config.toml
experts_per_token = 2
moe_layers = [2, 3, 4, 5, 6, 7, 8]
router_noise = 0.1
num_attention_heads = 2
tie_word_embeddings = true
init_std_o = 0.0093
init_std_down = 0.00465
Below are experts of layer 4 (counted from 0) of a mixture-of-experts language model. Rows are named router (the router's row for the expert), gate (a neuron's input weights, with its number), up (a neuron's input weights, with its number) and show model dimensions 0-127. Each number is 128 + 32 x the weight over its row's rms, rounded and kept within 0 to 255. Numbers have three digits each.
Before each expert's rows: "mostly gets" lists some tokens that are sent to it at least half of the time. This comes from a sample of Wikipedia text that the model never trained on.

# expert 12
mostly gets: "ated", "here", "ed", "ased", "ment", "ted"
router:118147108153168139121166163083164124153119088099131108080091065125147135123150085101121130119123084097177157088216139134169190081128068124099104052143153135110144101124149124118154123124132167124111126155138062128115093124192179101098104139134083139110165134111164155084125149174139130159198137098150106107104124048189100096119090080145079095092104149112098131108131099123044146138130
gate13:185142197174163122111135128139136093120155160140155133113130108163115173100134117107174093123115070173153147099137112134182139124119139186169106121138181091141191090124133176232112166062128127140055134099130105129130118159098099136098165164103091116137105142121125206185117172098121130141146092153048088169169113129115101157111110102121144173127109117120140117129062171100078140125081
up13:104157078090079129140132131058156086135158142125095141203157034133122107152123113134160099142129165159098136140091133108158076157051141181160161137134151163174178168120089157141116072086129099095185141109108144084147112113148137130114109148093071160104180129201144127134099171124152146079129119117095090046101176109147120125138161107092122125098119156083153080125079142096131149140126
gate14:050154120118097126072112125093117107118149149119104139154070139081165115090134092059145126103150104126126169148120188126099142139112152105105121164114151137141145170076070156087092096142117142124106047074145109145072128066117137183186167119115102105111080154131192130120153101100124089139117087164164141074148154123137084111138156144161090103106155074150124162059183121112145138201157
up14:101115143111103101093094123115136111177185048113078128164095111110161148124127127081112105112134139136081131134162211159116137200138163192099170127157179138086163123146133087145048072118141167126159139095097158103150188141099170105131115129125103139056149101143142165105138087114103103154119153141155071052115151126117144125131181162209067134159115165117123139137141148115122109160166
gate15:141110055102036174116137153160106102099136129119040116128151158143082095100095117096179106132167184156143106127135172082134077112188143096065107152085129175131141135126103136188108109075181122146101142134095092159084083105085135089105112129098076120166139164080140154193128127141130074142117099137097087167101158108121113123130086096123099205129113156133123132128123087131152111165134
up15:127086103155126127122125126119108128169160143084125178096151092075158131117147143132121128095114171142158138149187124151119151126132145126152093132128177094164141116122079157145089146159143158122163129103109079135121088090133150137112060173127092148129080091103110210030157115138111102117125036129079111220115126120162114127152195137104145132190067127137128094130096143204176125142077
gate16:100140094140154146101134145131157077160088116103231089148101134094074146124179129146185111133134114090141167106124110239162133069172100085102156103114115156138072069173149089172075134118128133131139118179141131148160126152122137195135134132129036125148210126119146120105086119145103118123146093098142090092093109114136112112107136127108066125135140160092129130134172144166164132131086
up16:119126067093129130118064165160154080165089166090213129132149136168139140118167147124139119121123141112171117135085154141143137104150155155159125166186148104117115168166129085136023104165105149156174163132102132136136141123136166107132165157133072097121142111181133143182050106179116146104085135083088091147117121158163127150089071152112170105165114134135100132150137173068146113083053
gate17:064117108124075157133102192164159139132112164119124146140086105121104146127185141155139140191051104136175109089138083135140086096157195085147096121103135103151157148176158143127174134148123147146098132104091090149141082129140104157127120208133065109116233125073168119172061168131122142134140154164142055119138114126117121131096112108090075103121146124099140115106153190088149119122104
up17:119130142073123144128134036167079171155141161097175140152133174117107093178114139119135142151110121144049090168111118140110126138159127152099108141124104075146094107075072115173098138096101054106139114169142145098162115147131139120139115105121157120113084215164129140123184096137114098178118098136117233111083204142091143148152160078091118153125100113162188116159161113116123101117126
gate18:124144131134099132102135160155123135138174090111094133118127099120054080106153107165139143124117051171129149059151111165156155123094113183136068151110158120075134052128125123120105105126142123083147196147135107123123125129151089094119071157143185110128206189143146094066095149153103107125168190137135131151095211077153150134131119107156086068091119151119188155107169102148099128109103
up18:172110053130141107140155105169103143124207133115078087134119135099036100147173138123133156135194126132123113126155125146130117207146107174076126148100150088127104070136130163148119141045143088119114149164166144083147149171155117141084071135106145093129154138094117146136154124124139133112183150191103139137126205073156159140174135132157146149124049124130156131139106054131139151147166
gate19:162144118171137132097090133130102061135085094075136166116136136197104112137130159138144075138140119101149151115123112159111091162154093097143108131126077172163127105134128059146113063124147174149136139156121166171153130088163135162202094190127138125111169148108179117131046138170102172081108101116119120124177147146123140148099111064091081152097136128169158111099206118175077101138196
up19:091127152122120165135159150132161187196118115146121100119108096094149115061091125168116170094128123166088175169160183111150156029094079148103186117070115072128150154100102126101126138153078126155168095139146091156077100139159092062101107130130095130059094138125124073135151101125137142141111127099156107159064135118130143150131111129167120086186115124063130128169089110203134133125130
gate20:131108085188098132146175102084130121111112139141111124210082137147125163119131083048132097148107113090218136136185156095165123118167125108111061131109142089111184095047135164153132194145105161121077106119131137162115109146125107101117102128124114105074147104096147095103100154144168114124099149119128108142089131154159150079123128204066175120097139122102120111063163128085096100180135
up20:115099059147124157199040123135141126113075167131111111136101151153102226153187111079120128105079119150200123120153134099122100066141141063171101132080154109144113114086138167126160167125130085133144126119137121181123144176107069134134104118115162114107171125103128136028095090130157094173113102158163144131143105124104120153119152184068128120108160095107086095126143109131165110127150

# expert 15
mostly gets: "ru", "ilm", " und", "ct", "ric", "rit"
router:129201140107114141168171143050131112167122159125175146100114064116125163181154105081140097069091122086157135090148135108149081158112156139080076084172126135191171123094102104110138168101095137106140114167127124143159063153134163098118107122091145201124134115126185110079148145109113076151148113165117156105125113140149068106169149137081094087117101099094098146089146136084052178128135
gate13:174150137153127129155086132112119083115121126151078109139167092093142180138125095097160168118101088147174117110086174085201135195081119182142080149127132096160175120118089175184115134072151083138114159107146139073145132164166078202136145087112125088131133135175166154141125149128161102131180074129116105081169115087089074153158108164143113129113110127128079075141079136081128093166097
up13:116154088171142138086126112100153110160150183110115128147096204165138140114103139141156113143158112159059152121070091118093053092093172208175144131133192154124089165132119130132163096096151083113156138109079136129139160134127165106106149151123048163085118164123109175131185184168154109140093136096096151152102133149137150112127123100097155131134144082129206099144136125195117165095189
gate14:108126109166053114097136143096120091147131156125129165158091129134147162137164140082134177115146133170114074093135157131102121146093112168128099168133151110157176147087133127087154099119080159132165085056097082160087106138102157164098113186119139161104044094104182121167178079115150077122174094135219123082126099133144092107157148164120089069131121088105106143067148112087127097114106
up14:116050140157150082104106126130162105152143109156069163163087119158114085115163124132102171139065117157190131128110187149109129202173154159118123110132129130113120121181156083114085080169120140148146189135083164097185152135101137140107140132069087105106078135142107139176177164164099143106127152126134083034122117142206111112134169149189104144157118166158159164108127102091148122109143
gate15:175130131123088164145106146186132125166159118138087048167151157124118165125107117106175093117126125124133078102137174128142087106151131097113128165145107215105063165136126142178074116098186104146151127171105113128067132118103132106184134151100095110194174148095145098146172157122120124152145131115091121179083153099092096143105044131159150224102152148122091120137093107072143155108101
up15:159112162175148119125098098128103113171182077052120178081115072106133109141128097148133139122116102092130149184118107176144108124154101114115191147165152115175132135149099175122147197203131161136184084152087082124074098119138120166111096093193107198184118087119123166040112117138123143105055113132116135134120114143154140107154145103146170094127111161121158121151136118175179132091119
gate16:103099114147151118118158092100155144142134144101133079154119122085103219143139116121105061150079091098150085126169089171142094111177128108084106148127123133148087121192145097118152126103106174102160124088096162180152142125142129167083117108147113071194210122115145087074083089137132092152201107139192102075156087128130105111129087095094131080112173119104139178112126094127112145095085
up16:177123110164101119142117158091162146137137210117062088116159103166150118120122112086129139163121122112157105144139118135079125134139122125086096154134120107082074125107107106089080114150096130102201142151093224097161119141123170116205142120145118114154084125157183077131102099134186117130104124106154131146117193189155120163141036132086196097115155169122114118159133155092115173130080
gate17:138128119118077113174113137130101111177177122133118153174085168102083134149199136121147131162102088123212106061159100118138064149213137091127167131082153079177159117208156121129138096106108118151077114114116118105122111145123102125117133188130069139171179151059158133135101164102085140155103145143146086116107141172091104131144135128106089081129078103152115091098083140071157120114148
up17:115098164051132110129086097202108127129111164113209130133138133144158091158082108155108128112096098127070124216127099153103157151174109130106145137104070095175138086111124141148154110151144095133133147123137146137120137131158156094146134175092150139144055177191133149133145109139125144245107095109143205145093138143098152151128124054095102118096111115113150123138164187117091111093151
gate18:174103126115109149126145169085162156161122111160119151099136135106093120115124106085160134103090074157191108097182097160221104134080118132071089127124147139089144105195139121127111161163126144105119167181178047156140178103126123171092084132043139144103167180169137105122120157149081087178173165174095103155134169158160137146124160116169123080112158155110123133159142108110122162158117
up18:200089098116110133100113124119101163111185121131098131107169135139112126147128146173126148119172149157170112112159120120197118138110103115057121161143140128105136131165068148151127127096107126170087117155197116074122137132112109114145079106058205128100186108129107068139118129149071061072165178219068110152178142085140165164146168134123168138143171136122134089144141093105128168149140
gate19:140126141122128174155146065127073111128094106103144165114159122159114188166132168140121103083124138194179117164128176171098105182085149106125085132116069166145134086171081085122096134113111172102072113179163169130108128109120143139162122113127142094087119139078191118109153101157124111122059110158131113200163158124085089101104101100127152169104079102137132080079101156168058161135173
up19:125130131128151157113152119128159141173126125132147136170130112140160093097092125147113122148137160155038122183157158157143118062178044151099125166090116131162126113085145064121131093148106132149154062183031094130097108097156113091158117188083050133107088110148136093126146133124127162099134116114148150080091188151139153161112118068153145075148106133072153145160152091136132086149087
gate20:140110104158072157151151107088128126082144124169118165158086119145089137130137099094125104128096124086164120153185135059145117135159129112098069153114149141195127115072117140132188176141119167121111137147129106148114104148138039114129091135101099112088147093078151082061093164153103127133143155132149150167132169174160155069165183160104171177096118124076148124036166102102078126168141
up20:070125124159132140140098155089112106085145163108139110120122143146148178138143116115128133079179114106169094128099158036057136079146136034150073147062173127167099143100104119120191100142120085135156126135106116126099104172127068118174122177115172087077100110094146074038126111120153180156110127114112132143155106123125130129166161157123099145089138077131126092066146081116143137104120

# expert 8
mostly gets: "gr", "ivers", " at", ";", "io", ","
router:129166165097160149092165133064130119163128116139129117120079092136149111157167111084159112115132136120140145113138169098151133128104123143063175072132089109186173091147121120133159202068112114100169152164110131139125114154148143116108132088139160167104103115113160178057155117093068134163110111058177167126097159163129083087221138115092129129121078169056113104111128156137075116129187
gate6:056114153133165147098181129111108089173167063082153160070081115094096177110137100119175118151121104104120191149074096153109161092095137143091116126127143164163136083112142163123112146165162128113111112165103130127099144116148171107090077069132095154106096144154137147088131113105117143141070080146144177081130162096146140059153176158067078119105097130112152167088109156143084117129046
up6:121122113139132103144076119150062192109144164086083129080137116103137161153080156151134161121151179125059118166013100199122116078137127166146131164131159127134131189158102154110107103150136121148127099114128140091138128142096157094134177086134124099134150103161129085148163075113149091107113068128126140102159132074063145118129116178130157058097082135158195152130108159168115126101080
gate7:082095178117088133097157106124178101062142145109169060155074164162148177141148118144142096083167138154136140070097117089091199115115104114126100142172141171133147133130179147150138163095150105152174143118142101215151155120160131180125128093117092079152151135118147162115055136100120155163130097121177118170101137129083123099126110096102119123112145124115104135085189146228080168120140
up7:114123132132117160166118107123149152073124216078159098087075096159161107141096099118110111073168191081146133140116100060100146092162105112134088160146125149056132140106171171141093113109152116155127160124131136162097093161139074118166134144146175091164089156077176143168059124111158136140121131116118101120117147096031140125146074128030096144153147096132092113119144135141132135084118
gate8:105128186165168141048148122119137133129107127119149133155149137077143100144123130126142132122078135140066143101103157118120176101125118155095121109142172126201181149118210039091097144087092130115160136081157126143160173092124134073124121132183101154181121054104146174124130123175069141172154088104161115166114125143095143108094181168068090096112094124067095166135125145139142098149107
up8:088171155158137158081141099112188121138151102102150163134079109068187107178180140105119175122077179109094145133159114141114160142092120178090133108133130124157147148140166108103078158121085118122092111088123169115118122074106083056108092148193106127158129076163125134072120123140060111160131149107132169113140104141097198069102142175096134138129064107076091137146097124129133061151093
gate9:162137148142159082156143104084127132123110125128177123124086127110170152110173125092150098149131129104141139155102162125156083120088137133081148085092094107163131085103136090187191201130100155113130089115120125121162127138139102107126098127128170161137116091077171128057077116123069128145163131092168225081099147093174096075184221124102118142175104127109124128091109090135091090157174
up9:049103118117095124108143168168174136138094143122146099133196065101112181122116136065128170100089115110154152083169102134112171105131087125169124146118173129090129134115167142142089058109143132153156144124143134107127174130138154134103082113076074036095123169130160136203158159125160111145102151113121116132113096084140144156081098149134131103123141159154216152171148134073142183186099
gate10:137141101137081176116085132148109053049101112147178125101154020122113120086122150144073103128108177153133078106151149085110131089080158098168155097128131129096128163175158105098129107136087152117160135121086174084126077096156167123129134153105156106082081082158121053161099145154162169102103168108140093151131057097148140122204125107150102095135147157133155092147133123130140119150104
up10:123085100149137088128156067090102189167199115116080153130120164160127102163069150103135190092199153101062181168107127170129091164142074137102099162114108094140111187094117118117103164123136091176113152133172107118100212157096145143139130142111099167181139166118082145128159120123086110118159101166094097146107170124121131140070135197143177126157120108130124142132110095062151139118137
gate11:159111149102090136082131126130128134138209158084126153147148112153137166076130098157143105166087083108117149154081141147179122173132142144077160153165083138160185140134111138173196151087174061145133118127143133103129198148083126117149097088081139204136112198129147048140123124143121149132116107143169135038107112162123121131139157064083173104140156134116134132102054128125155144099133
up11:138102115166141137152115127075132130189118143149106134128072097103104112110215163126168157121105118162173117043087143200179102148121164107114107081117123147169142111136148096141111098102185160106177113145067159111149064122124134071167136135147125121125119158148147152107169123131139110094195177171067091111145164131134112124112235130161111103131148191142153082089150103104095136113118
gate12:108159118129080137115139155175165100163164185117183176094129134112101043156167094099155161131131152068160122124104114084165163117161075121083161080126088100103119110177147137160151168157133071190128113162137118140108121134152063148117105067162136168158081087110132150115095135100069164181122117093089165123104129188134107091176087157073121152123128157108121125152194134109121107109166
up12:136167150111125148125115150194123096187146069096133194078118122109129096134124093081114147110150159070189109132117118106165112090177178126108164063106125099120129114161126148109122168140122105126161053114120145089091090138175098127115107117165164144140115154084103152118084175101155081122102124098111195171160100189069140120114182125110086105155115192128141138145137152112073052077114
gate13:146142140176111106086137090094080085105190149132113159159138145131126175120102131082202132117140042152143099142105137105141145175137128162121148159106127090116147144146053154148150153065126070141117141090189134130136150139186109222119148060065108119165117136140158142185155145128119069157152069090072111122153136125097086131132155082150112170094127127121110108146075125107073125152131
up13:171156057092142128134153162097185090095106133120069080115101129159140174091141107152150073157163142120083144137115102136113061092086112203151147118125184139130096133117122173180124075097120103133109163157151150076162133151116204090095137172110064152136172147176115138145114191202196131146086146117143124068109157132138132158077135120121148074128132138084118100161115120105105115117123

# expert 13
mostly gets: "as", "ts", "es", "ans", "ah", "son"
router:099200094117159191069199165092143147092123161138133119103133047120137125122141078127155098152144097095095143123149145110163085093099117139106128063141120116126168126127137123162155145093182134095078166183139097082161090136164187046107105089106084146150185166130177122080112155174158146126147107101129122102126185125124101085129136107131085128086097140108066148084089143135098159135147
gate7:078116148148078123116184127145217139134173120143122113140131113165110155124151089145178128118126132105169160077090142133096155145105119108104074080153158181132103127144164124199127151061082087139158096134080102160141126123154120162150134038162089055160142149140173104104133115147102131159116119145153128112080168067115135094102108124139131032149148095152084118076144125191093154146122
up7:118120118163101148137126146138165166159140155055099119132078084143177124035108098171115160104149177095166166176071133058097138133198073120122073150143094160075071128114158159121116142091084116107061122112062147137105199181144109138179095107155133080142138148093157123144115113120170149136108114141176096109134169087126153103126082162141127106154157133149093131155093135166119120122127
gate8:182112143159137114102211105131141153151093132100086108153117154096085095114096145163166173143121114137095188104112147140159145046146126134137130065196119095189210135140111082117160102086101097123153139102149106129134155094084119142128140175153117128121114086133162122138095181171087161104158115190120134153077163106128120111120132126067083122102121111127113140134124124209172184192180
up8:148159073147107167140225134121182172190098131128149055173116146078128159123133118176139174211095105133133124110164138139155093105145142140183130065128091134153128160159159160145087101125139161127105088083149096148166136117119077105143128187137113152134126118114147170131068142160125077145113154123122150126099092095145166056121150130105092154113066076126140092137185116184170106157124
gate9:154170159146149110153127107082100130157138177100163118155095097051155164090235127095145155148121136133157107134122131147150145104092142147114088134128127123128150087159137138144148135140128161126166123149102103089210159148178148096118091126147151186121146109113141145006110139162094148138117192157077158068108119078134094072164135094080106149180087138142106114063113127150109120136153
up9:116132117112100140045183148177155106104085134141134114126164112125133148147115109104162093127147132110093204123158113066130142153173102156146159100083115153104136146143185183163134113156094173146111132105186113161109143106129131116127069088092074117148136155077155166213134149073157131187107062113189115193173151157088153155131118134180101117057146133097123174145134084109148142137114
gate10:123138081126066154071139115158147112085104153138136168131150122143061098045103135139069063097128125093190094098158154138111106076090156082149127084107076141085131150106139108131169124159140153117084117109107180113110075124135122149125183133120218108080075135160146057123108157108182150132132181103163098105133073179187116135165134131122132122093123132146124082129127152171139128093103
up10:127151152114156129101147126111083171198173095138118159134125166149137110187100149113163187117179158160052153131122158155137092142129111132159102156137191112166155184162121142101079141125123104170140158105166072122103170164095157115139105131135097162180129127113068152156168056136086132118153104192062115178156153108069119128071104180150195147155110109140165140160113131095172116141144
gate11:181119123155144133049124118124131148151169121087113140133128097152099112146116105168143122141050087140063112161131143085147153142174110130122134146129109159145183165157128122104156103105207106117135111173052173113126172179117153119110075084101113116174114190148116089100132146152151117112053146161180082101140163139108139131121172144173201091160139190165154102104107158203125121125161
up11:135092068168137100134120161096115147136123079135140116148078169128104180147121125094121168100089077141174099105112153162186166084143128094090133097122146166141189175180176095093158139119140106115149063150073166130109060112131131129124094116137100151123128117109143094098140166163085124089127137120146087148071047101163104123113207164184164095141133180155114074156128142175080133164109
gate12:149192131146061111129135125166167094113149190143085129182132193102089091153163083109132082104098174141108147103117171088124163173126084114104117151134150087086128109126109177186075110148153095197132064131136142136090117103155130088065135100122133124160132048154127153088163182078134173166136102181113110115116164152186092104141136152147134171123105153143099132176124130122105096129180
up12:134124154169133044108119142153135097154132077144073158120159113157165131133147088144110082087100157106114190124157114144193139172128133123074124117127201130095185156103107139131069070102129119160121073124049141153120048127167159124102112104166143156125117085155087216157077159073186121141131144133121125146138128193145140114153112124133094128157060164125110129151095139145117111091141
gate13:160156152166165118126146113147107116127170112124129106126142149143141169129134088104195107124133038123179108131131097092156124132143122169118074127112135128168139121179137161177088221089102116128093151077117103146127103150231095189119154100097100135174098166116160152187159144130154099129166084132091163172175145112083095148113118078160160143107113125100139113132073190115069169116098
up13:124155090080123115189147130091197094109100148155080175179130078146093168111154106128151131130163099116081161104087153146141033139081125170130203150137216150128124163159114132132137102106141109129117119136129182054130113133069151133098117135104078118103200161157137110133112166156108119108168136144095145106069154160115114123114170087110176109124098153106140109165066096150152101088153
gate14:118131121171111093071171114097114082118134184183137129156089129124194088127130085112108134133098060132106111103089152079126121136104142152078122125132177109147139109062144198105062120122104104131111163083172158090105085137151157169095170127071107141106054164152185140169110084182151174122140071083163191147135162129119095096148182137165116151103120114110085159096139113133145123127156
up14:110094158163149090120119105134154147132108064138096153159096132163135132164114119127074115112115154144079145089168127139109094167124123144037138091130182090097120056094173095158076107135127182182133163125099118092129153120081148123115062088135054160124055083145138179137152127189175116133090149128148100102129150094156152117113196141150098128128134139100137132130196179065106106132100

# expert 1
mostly gets: "ack", "und", "tern", " she", "ue", "ond"
router:146179141128121148100103127085180139127131138128095104119123074095131162142131103094140117061128098138165151110143172122165075173081081209115144097182105078156171092163095130150109114074196130117140149152120108097165142172153132085097111104107113139111206156154147156094111173156141065156190099098126064088122155107146063105156120158104106132082099143108078113111106165096080126168124
gate13:140162144169124134070132120145098102119172136142100085099141092130109165106147139068190187097083123187128165112083130059128111113114136161161135140134106122142191150145098168149109104069170100145111128107081101069163120169155102127081134156131094136142183176120165170147109151142147103106196066102150118108177138130069064146129105144158120153099145155113088118100075181125135110202167
up13:155140138161092065172140133125180100121059174145091146151187168135148168131095091174135120188136109124141143128086122147122076100082114172122132136136229163108095139143107160147087100112109095162122158188082173134132105177063165139127109129072139125140076164154139070147098111118153094108105146128125145099120124130102133146151104085173139143158127132116191069152116137067160078082168
gate14:110123181161135109048173129083116098099148183135133102141089121116161134122130124097118176125147084129102096152094154155132125166082105147138165136135130141099151153082108174093074123118149133126123071099142100155064161162121128130082120137122098183107021121128170127160134070139142125153163077080202152087130070147182090088167121171167123117106079077130093133089158104104144115105088
up14:135059094095133108076058148118127130147144085128105202145105169147147142174131131146119094131122151138134122177147159180123203213105115149110110136150124111128112134144151049159072098129099143114117183138111110104142186067105137150124127125095089127047110114142165149152173076164112112104112154145087073065136143170196126096129180129162160140171152159136154132102156148079138112145125
gate15:147143126126106176124131122139123162118152130168082115137170115089130178132100124104225087116069112146171114157142194107137104153140161090097079143106064142145075145190132164161092071141157095184096168170117113116123107100116088161208119107085094174164150167143137164188157107153098055159138124126104100116105128112128121102158117114118116211108128165122116093117065115090132145117130
up15:140105118126103115134162109130086156172131105055206177104155141055081117122134108157133144094112101106123169161105073131086192103109115064103096132131168099173143142190098147165119159184129147103184097119082099129099094123147125108137109150124117194139095149116126230080063101129153142125140094124124143175130103157120122129171135150135120142094149163128139120163146132161222113093113
gate16:040136085114130147110148152141158131136195127087190038116095120069106175141134121114119081122089135132136108110215084165159158080156112163103159134142139136105110090187113110133133165081089145146129119105138105126152167159111113126118103102183033121176189134129118107064148119129110136157183119089180081150153125146161139118147107144084125101104133130062104136131097109107110130094108
up16:074145102144143161117129198124171151115132168119153077106100129145121136120100148065122108134131177113099129141151115143123096081150103169180190133121187124064087102106139135128088115135080187145145146136148181141145145107104147058167134055192045112190101111148138095087084123133177113189092124101104146146130131172155155173101069114130151117076117176131129134153102155104097144098097
gate17:081145090124103122088133148141122149173196144138116152166132136133157152128169122119137126202100137132175096137190107118174118172148158162085149120121146058114152186174095140148116151094198055116119098115107138185116106143082067141093144134140109136121148156081131192119067122100142140146167160108102121124141203150100125112088175084121088125084089119124109110132118188058147065135150
up17:128156162019112133138126081159151159181125110085138155164089169057172146117104136152146097088079120098098131149123145143113139162159141165108099140096061112165094080117133166187137141110136084133120137104160141107159137175140164071126135137114110123161165133133139149116143147209097122185142124104161199133138108121070144137109067138075161164099122136127161145136111168199140187133178
gate18:176141143116142111139131079068127121144170063154104162098111126089043142130178128114175160114104093165183167110156168138190093118084121160094130122122118090126163066175163129149131109142113129089096165180199120113137170142126100152092092121113150149110172197137123122089123185120102054165176134172121100121145209117134128153156131120202105088112157136108136135139131115149094129168142
up18:204090106104127125076129099107056138111174119100099124127130134126049132089128158158118166093178097180135152088101104117178112094092113097076146138107130100154153063161075093145147154098126112160134112139196113122133125159134079151107103150090189116101146100115103128132173142118094071081159137175071126150134162063101190130161146105171147139125184126130122121205158111119131137175152
gate19:154126137138131143111131117144094074158066111084146185146199085171114140143166155113135137126106119114205111152184158127113147205142120101119058171112092143145112100188116112153078104124145160134131130171105134157155173072150134125178099164049146090122128165094159149095103093170080093110100077134071122198144136141106139123107097073114082167111095091160149131130143122155095142173136
up19:083102112130143159135192173152166179126126095154150105144121148135118117096086113157119140133143161163041141179150127142142137000113098137121137146070155133128074159079093104116134135118131084139069139188123153171122114149145106102145137206176098134104151115118130104149164114089139163139107121138163170118107176104084155162110127100190141069160131133063138163162114138161144097127088
gate20:157158142157074175119147111084184145104178097148101138170128148140099172067146109097142125164140110119194126131186188107139120165131091125146054128097097102159100111096090160129142124112136161155132144143104135142146106141116111114145112130090105141081188107092154084090079158150139146104152154103091099109127172159173113080158152158080155169108084121105132133061127073123078098221195
up20:120134154159099143176085144073156099121123131104140121172116137139069128096162131134131143137122133131176095073168167050076099057161088059192127124108116057198145119124059164131150153110143107104166130116127135156133131161117099097132160136091166134104108129119158087091107152135159192127121172114146118130186117146107110143109168173063125161089147121153111066132156057102125105186150

# expert 6
mostly gets: " l", "ubl", "pl", "oin", "el", "l"
router:078145140141161160111161151056163102145142118117115158125165065146109133159126108098132095126128122134125131133159187126177073121136080187138176109175144103170150103145093109103095164102165151042058174165165096132133103109153172145127085117104117195149174193128161119080109181121154158141133094151107111088122163103171053097184118120143142183096113180113143131113119126133075146137130
gate7:124074144171061146112181108139186105095129150121124050091099121160121145159160072131143145136111147114118165115075135117066154142141125135157090112197173118128126094129145174141121106087160107129160143129065080155141154091158118159174145081118126063167158207148183080094122117142124140161121117174154141149077176115121094101105121096133131096139155147131134096072134141219074140106110
up7:138109082162130148116083102110144162125105171050123095131055091135129085075088102135069155097144160086137163169077135081106181108160104141148092141154126165088114124095159195114114109155147082126097136073088099146109167160195090104148157109139128060140079158114158130194078105129149135121092118094143096160117157074122164129109101093066155101153171131168082099133111106126109108120127
gate8:160128142166160096061215129144145162119148148116091104146091154094115086148079148159160176157143135148046171116126132145127178101142107187137154136106131110154188133085129118094115086077157127158151135086175114160124108032087122108108125160168126147163112097083120140095084199180063139111179077168128119109109111111096132121134175166110140172098099144135123168124135133148170153125102
up8:138209060138096178118142092089188127194100138146102100162069142056152110140131129140164112148106137122109099150104107128160081141023158110122107103095106181137109110041145107144101091135108131101171123106175159121121122163091090075088125140123068095126132157123148136113103150126097130162092150123117188119103148132150186089157166119129124144118072134125171145095128111103174079092104
gate9:134124141126142113146146148089131147170109113085143090175140120100176140084193096111145108112126160123152121129145167171127112141087155162085080115119086106148101127169128150170139118143160174099127104117114154118171135159130124159117130136126183184102219108147140178076050131133111132128220121108126191068094122087143082086126180107114127107172125165133127127081089111156054086186181
up9:097163131100112126100137129183135057073117092138142147110159102103116147118138122080195145113155117128156158140146102076090120127120079136140136098134140179126153109081153174120154147124100106133164138129182101129143142122170159092126079087125067105135011112065161110169198182115136113166069092134161120128170142201103138124148096105126091119090123121121176147097173119098154165193136
gate10:101126126100063190111163128093124107141124169150178166116156070123110146143101139123080123152036115068123075104127163085133154161075206141130129103111098126119128142141181094125119139165185141121113109141077146114111053141112096125126162153090196144105066119142124146098111184137166132135183166095154074149166105144111128106189101104099111112150097119089148100183099174094137135090120
up10:125151107131155106137120046133144202106173078130069153176111201140122152163086153135160148098161150160140191136112126187112061188150133083148118151108181128152093125112087094133123137122098108163156128107178101124101191121118148145150104109126068128159157153120086147159170116116049132109142094164121140155141160040109084113102168155116188167167104149154136140103155105111143114140153
gate11:135107162181106114059124122148132113139146136086167134065114057108133127116083112168145125123111109093118122131133183118177137088213105134137153101161075107147165149124139130148149130044228121117129138170112135158159169173131129091192122122109091107124080150186140091107110111114173123120082109099173105072138120121162139132118170081144178131102178197129136084132098118149169172154130
up11:120103178146144105174100117164120120127150106126113125115058108155095122156124127142129113095136148136159060117111169113116134096154099122062153113177102190110113154151147047177096071135168187163131062141124176130106115227157076113161139143132164108095117118139154112134206132137116155094146148135129105135120108040132115119077158121156145139079110199160173067109140137105109142163131
gate12:132149124128097128160085157178163079140145169130105147155128168115061097138128091121140201132141177063080133142147136129151125113149052117121102107084122085138114095163133135202069190150114105140107121179154088143122107148134101102054088115136084149172142075139126095146161132138147177166121114127107121148097132133201092114128125141129162163106146188147172144182164107104099130084212
up12:204175142128161121174148134151117060180090088144101117156149113107172110139098109138103079115108167130146121125183090125162154177093179125114107095143194128099143157062068126124086141093148153172171078075079098161102102143162115111111157131138121100147124116103076141129145180112178143154159168131106162161177125145090124121106186094073118077140059085130132138124141125120077110080161
gate13:150142168182115128054129109138109076130140137131158113117205127126102165139153120080194135123124070165189100137104127107180112161172145143145113150120141117178149118146136174196094206091151086135073149097150120123167122173185085209138146165107095144121142135141143154143110155082139060124153079154075166147172112101089073141144103115170125161138142134107125113148092139074093134134117
up13:116165114119119138111198150060163110152103177105032115141127160134108182126090149129126119142129091156109161104112117127069079067057110199146164153163240135085172166160119120136133124097104104122144152120112158107122153151043139143073121178110099095135136198110108101137135121126101121152122084113160125141123164179132140138149111102116177101116108153103173107124095147114128103081126
gate14:095101123152118118063087100142141091074117182128101148142098118151179135061107118126115157143126076149120155141081158123103128082103158191119137110146140070172125173073105173086064078147144153113159140099128169121108137104134160196138135148147065212123052125135167165167136137148150153121105099122139141132151122163177078100131123140181092185123078115113091160073115092104139124167118
up14:122093150162121119086103149113139146143133104094079148152061074178148150149123107110102105125142116133102159074166132128106120136120102116124128139130101096082154125208160099140063041174114196123177135128113111136134161111101169093115105118141097165096084180113150165191126065172159159150127145135119059034139129124168147094146170137170114130167092167124140111076149155091112109105080